Below are experts of layer 2 (counted from 0) of a mixture-of-experts language model. Rows are named router (the router's row for the expert) and show model dimensions 0-255. Each number is 128 + 24 x the weight over its row's rms, rounded and kept within 0 to 255. Numbers have three digits each.
After each expert's rows: "comes before" lists some tokens at least twice as common just after its tokens as in all text. This comes from a sample of Wikipedia text that the model never trained on. Tokens count by the router's weight.

# expert 120
router:121144146098189167129151154112140195147106099132145117109140157137131172128149131141170171130073124094133121083182115142104096109130145112079094136116125131126125142126083116116125102161116139191137132142095107102130137112119117136114121164152135090114131125137137137117078125113129127108116120127132140109140109121101130090103135120163117112097130111095145114090118138150120093154090156093139098119136140145157147110157175162178103098115059163101142135150118137123189157131102147114139158124125122118093109104139112170116119094108059165151158184115140149142124145129084147146139137108131081152144165151138134118122172159109123135150146120149119128130120141124105127133116175134134111130116137128139158143081110139117092124121121149154086089142126160098149129142132122
comes before: " of", "s", " in", " for", " by", " and"

# expert 85
router:155193157152110144118139152157147150143114130126160117116149119135113199160122108126096144143143106149128108108077125115089127101175121133129099149120098115092089148112130125140102121131146149148147078126090136148120149120111146141131146136134116123142123111118130121160082163140077140108136107133123094124128181155117131094143189123123149108080137127110115137133116133168127109088112144096114116158063148131106163123183118135140122109147138151161115148139138163108091129130163129130113104128163089105101145181144138122155109097101099150138097155140116139159124125121088141127138179133107110137097137106155146102148145136115139111042120114108134155163131149124138121111102157103134112118134138149139165138135125132084101106150154152145127124159132135064069127152090124
comes before: "=", "\n", "\n\n", "19", "The", " \""

# expert 72
router:119132144103120146094107130096115163153144140138126137086135123151130139126121113112086135156136185138119115115122131133114106149153125088143104170114151102199111111114105108128125103161124157108150106137128127179138094101128121132143121132094138034143101121140125163118128121106097101122121138146130137106083140141119153123115132134144122090115122064073147050137101125117131120135112137111119133114123122126133115184134153120132126099118146124193121151154100135120170152153127155148104162134158136090155129157142122164164169135103096185118136120090115143157148177117090111113151112150125105130117143128102099116142102125126140110128160130179080145083110127151103122147127141136132133088088116110094111123107120143155175112090132115130149090110119152129174126142098114
comes before: "s", " of", " and", " to", "ing", " in"

# expert 114
router:086110132115094180161156131116077134152095107165143157144118158154142103163118129130120160123053129134072160122144118127152104119132118129113113136122143124117133151106122104149123105118120126110197129196135156110124123117122120177171109161118120091111097117113123138115122128133181088109145121144099185118150112122107083105111120139158157115119146098131109114123142150114079109115112128170169145131126125090124172173127157147173133107132140133183135122134119096131159128152121127118101141119129142082136140142120169134117121138100098131149141150100094085138143155112104105113127137178130149142135141082159131127121136143124184118066155145173131098142119124122115104142080109117116129086115096107160133148136122153131128138134093115132132121123149170156143145173159138
comes before: "s", " of", "d", "ed", " and", " in"

# expert 69
router:104171122139161134136103113131134111154122142108103124118134112124143164125124114144132129154160126173125132149112124162124102153132086099144121149117190150092145106137139149066115132153097126153156123113104112111104155092129114131152149167122091085175114105139172150142118141165119193120098143156117151137125124112119098132135101166145152131109127129095117105137127133107130137131128098091151138110141198135138116133174130136164117143116136113121132126154125136121107127202103158131082137118144095116161196179137115120119146113125100164148116118142085118149098154112090162100122164134107101115112089104151121129117106135151118093116153146111126136134150075075153145149108130110068130086100120111173134115104117121100148122154113135157146140151151117093159096158092119
comes before: "=", "|", " the", "The", "-", " he"

# expert 112
router:143130088145100123132162148126156166129110127117077123140139124138130122130120151133138132123103157126143166096180135135128111063148150135121094140109181082108112140125157132123114148120127159093142069137129151129168162120108121141121174134158132112095129116131130125121129172194176157121117103091101132128120109068117114122119110134126107127098148123080178099098138080102096125133117114095166091052095155120132156142130162123130112125157135150149134117134096126118130097173109135150146174106143127098141127107155126131109110124142122139141114142094116143146129128129107121110149133147151125097090145158065130112121129121112104115093149152111089161168125151109106138143122194120139117120131101126127131127173103147114125079111136140187113079107100140097127128142161136
comes before: "-", "|", "1", "0", "19", "2"

# expert 68
router:147164094092144129134122119130157173123090140095138125145154128148126121078121167105129130123141148139134127146128125131127147069132135167114075138124134123104142145124109184103088150117114134132157086107082088148196137108118101149119167141165128101111122080172119145139102146102173165142085152103107104121160115149113199114098110190141118147104135106116154145134163153145110139124108145077107156103163142133126114166142136109134145126138158124122169119163097116087130095115134146112109164120130118116100101107133129136153105097120169133153120133097108126132085149171105130138115123133122095129108144141098102089106129150129132129123131110067109129077118143160136142147107175113115107145121144141117149136158110127124102111114148126157168122148142105085078135132107151
comes before: " |", "–", ".", ",", ";", ")"

# expert 87
router:088144111128125108103124137124153107142139106112107172133137136132097144104118136131103130118151142104162076076118120134099138131130162105083118131114135114113158132109122129134125155137119205154144085129084129123136132118119103145092185162137148111091100109128171130099117113128153127130090135117164105146201114112109097106153149167126188095130126113085137135142111120146101095116129178116162107121126167138118170131113107144139082127157084117150158106150163146130118143149145134131186136138125104144141131160155128130157130100126145135178093136108090146142145135135107105117144123148117120101100083119132123169066101138141105105134141119101123137167090140164172124145148172134149121098110162120164122106122114133163092093149139149149154111132183140109113119142124150
comes before: " the", " a", " was", " well", " an", " his"

# expert 123
router:144117143142160159122145152156144148151076125121138130104117129138156127109180128129085130115137110130125105141110126111086153078203112090098139140129079099090126144140106076152134145092123122145158096126074115124105146122108088183099163134108118108136062084167127114139145121125098120091127089142137100118130124157095150108117163163164125100147132082118130157130131086123141153105124107134114098154119131085137139123148125120099139121138153128145157140096130166113159115127095129105111094135132116104136160150133142161133134118117116124129163196095123130126149124113084144118128113156127029153106155143144096079135145143119159117095151133086106108101122146112161160146118115122115114120123118126133139142113132152119141138123111106102118149127152166101141108157141159
comes before: ":", " |", " of", " =", " (", " /"

# expert 73
router:095144107180121115110134119113148139153093136116130152132137145142105104114127132124053139152131121150154154101156114135102177100126129141084109147117091119153136122163127124118124132091113166121154087113103160095097156103091120139122201162151157123167133105142143143136139142145129145102113096087101132145121126109122153108151097152145101118094105132109152116166163134113093103153129163121141099114145132133111186126152102095152142157171127134134143150124118147087118125135132173105113152157163127092119121098165131132142068116142151124119107138058093130155149110141117134124156114131172096149143110130082137156087111146128130082105120154087108115150128128136147125128173181099113097103132121114126097131064092128125107144140140117108162098135142128134096094142132119
comes before: " the", " a", " his", " an", " its", " their"

# expert 89
router:137165092085151131130150130129124174148075134094134147125148091130094196149133099166140125133138177171118156098097114159091112080148129158132134139104162134121127125140094141099126102127139138172131131145139118100101156115117126135136124135125106099151104099130108158164108166157115127090120145169148116139143146153123117116123167137133156143155149130155138107122119141123127106099106136126121163119098135123131145175135136139149155104063104119129111152187144156099090147121122144146094153105125133068102129142134124128180103103130128150138114146135105127148170138113106146132180115141129103158109088079103144134184151138117112134094122140115148167145153109178181172120124116149126131095119122089118174108075118119075103120145164125141134133112144138137124136159134148
comes before: "-", "|", "=", "The", "In", " -"

# expert 75
router:136144133091101115143127143081160160158128110112133130140153134196085115095094082122104158135141176130116092134154090140099135123133128137118104125115116095117154102098155087126126155145149146108170124119122159157097122122119154158169139152160091104132082126132102148138137184165100155129137100143162124153153149113122157126119111117143138147093139133113139128128152166134121080129122136118123157105117132154142120107143130099102151121165130136205166185144140121122112104157153169108120156123140101139101141140147148183126141132128122171110160132088156141152106142169107116099127109099161139109111134139114123132139076164103113133087129107118126146088126135149145160157066127121119118098116133139148147148119130141169077102155135130145162120107162142105103146138114186
comes before: " |", ")", ",", ".", "–", "%"

# expert 82
router:138118140117124114122095117185162155108120138106103163122122108131088146129123146134116145088074126156158131155120089119086116117139117147104130151095114109116131075135122135122132158088102130106124083087123122161156121123126079151156141122102112146114107117128186122167080125152175104103080098109147127108166119132075119126124093147134148140135136145130152111101136144123104120110119143155129162089139145098171111092140100098131103113123167140098131127144121121110085120146133156139115131126126131110129134126151193158128125090105103134154136124119141116159076129126140108100144110163143158151117146103118148102100137166129162101123157125114123163205148132147155157140113142124133078123105138090101102154155082135120099102162113091188128125143120143125134159166134171
comes before: ",", " (", "'", "e", "a", "on"

# expert 99
router:126096123106133113112158125119104158157122099064062152143159153129140109061130102134140124149132181160134130088133132158093112083129070179141144145112159119138163153097149170125107133103150108129154129129083111116118107126096103131111096128133083121119145105158127158143106148129139121085117101118125164149098142116128108118111086184142149101147167126093085091123145133094102125157098145150139165121118147128133134147109140119127169150093155076103112169136154150127165118136125117159117136120139128118123134142155130141149157148142120147157120153117090148144107119137141152133143124154178097088079095093115155133143117136139073134110131099104134142147142120143137152111132102184150122118111136127140116101068107141106123162154169133145160133100095143113145124140123139
comes before: "|", "-", "=", "\n", "  ", "The"

# expert 110
router:151122122130149124155120119084193140135082139106123131047141099135137111114162124125124134114164140139129083138126092151117169081132084174121134150114121121133131143125052125074041166099120121090152134123128104159157131125110120146123161135141124118068111137174166125133122150110176146123115134143121157148162138113113128099102106185154123138120128115118152111126146131163134136109134136119117150118105117138122116155136141110149123138087157133170131159099132093107161110104091153100114112141140113119164131139142148155104135130120148120126135155139088106147084138140102141140151127133126174123099109158090168091077104151138122110120146094127102142171142159111163165149139143072114131131118133124119149123107106169083114109137136100121155107128122117119156141141117128
comes before: " |", "–", ";", ".", "%", "0"

# expert 102
router:141112092121123143152106125168153119111115118121135131071131137130134124119176100130169136148120135169147118103117101134120113133104144141090085148100148138135124129087123121141129146167080155139136165150103096151131147096107110137114152123148114118108133104132139128117078134116186105115122163171086115137151158112127161102132136156158135054126141096089131121102145129188140094139137146151136123166081150110172111119120121112123130133123126119137130145128146177130170097147103157133118155168119128107137130132147172136157129080097117132149127142140112143137108159139141136090121165079129124126107109107164152122182153128138135133103158109125191119123132120126158178165102162094117140113124181141115124138118098149109093122080146121166170127131089163114069100124116141
comes before: " |", "N", " (", "°", ")", "n"

# expert 115
router:124176118138164129085163118128102153158106125153101135146142125132148166120118094152140137130143107137137121141141126143138076106149104172138129132106098077103155125116146124107113201116153113129130117132135158090077160096115118147127132129162142075135077132140138177165117136163106103079136139107106108118103140108129133115125130169141152127127107125092138096132127083146124134142086115112124117138156199086121126126131116111104114133149128130143105097153143145114104132164133145130130153101138089084148214159146137135128103092141143135160105137099184117156122154098086119098157108149081072099104124110116087115168120122141117136127116175137134105084133094165120139136108125106142145122120115113165090138141120136089119130108175114137139127131121107134144151160133130
comes before: "=", "-", "|", "The", "In", " a"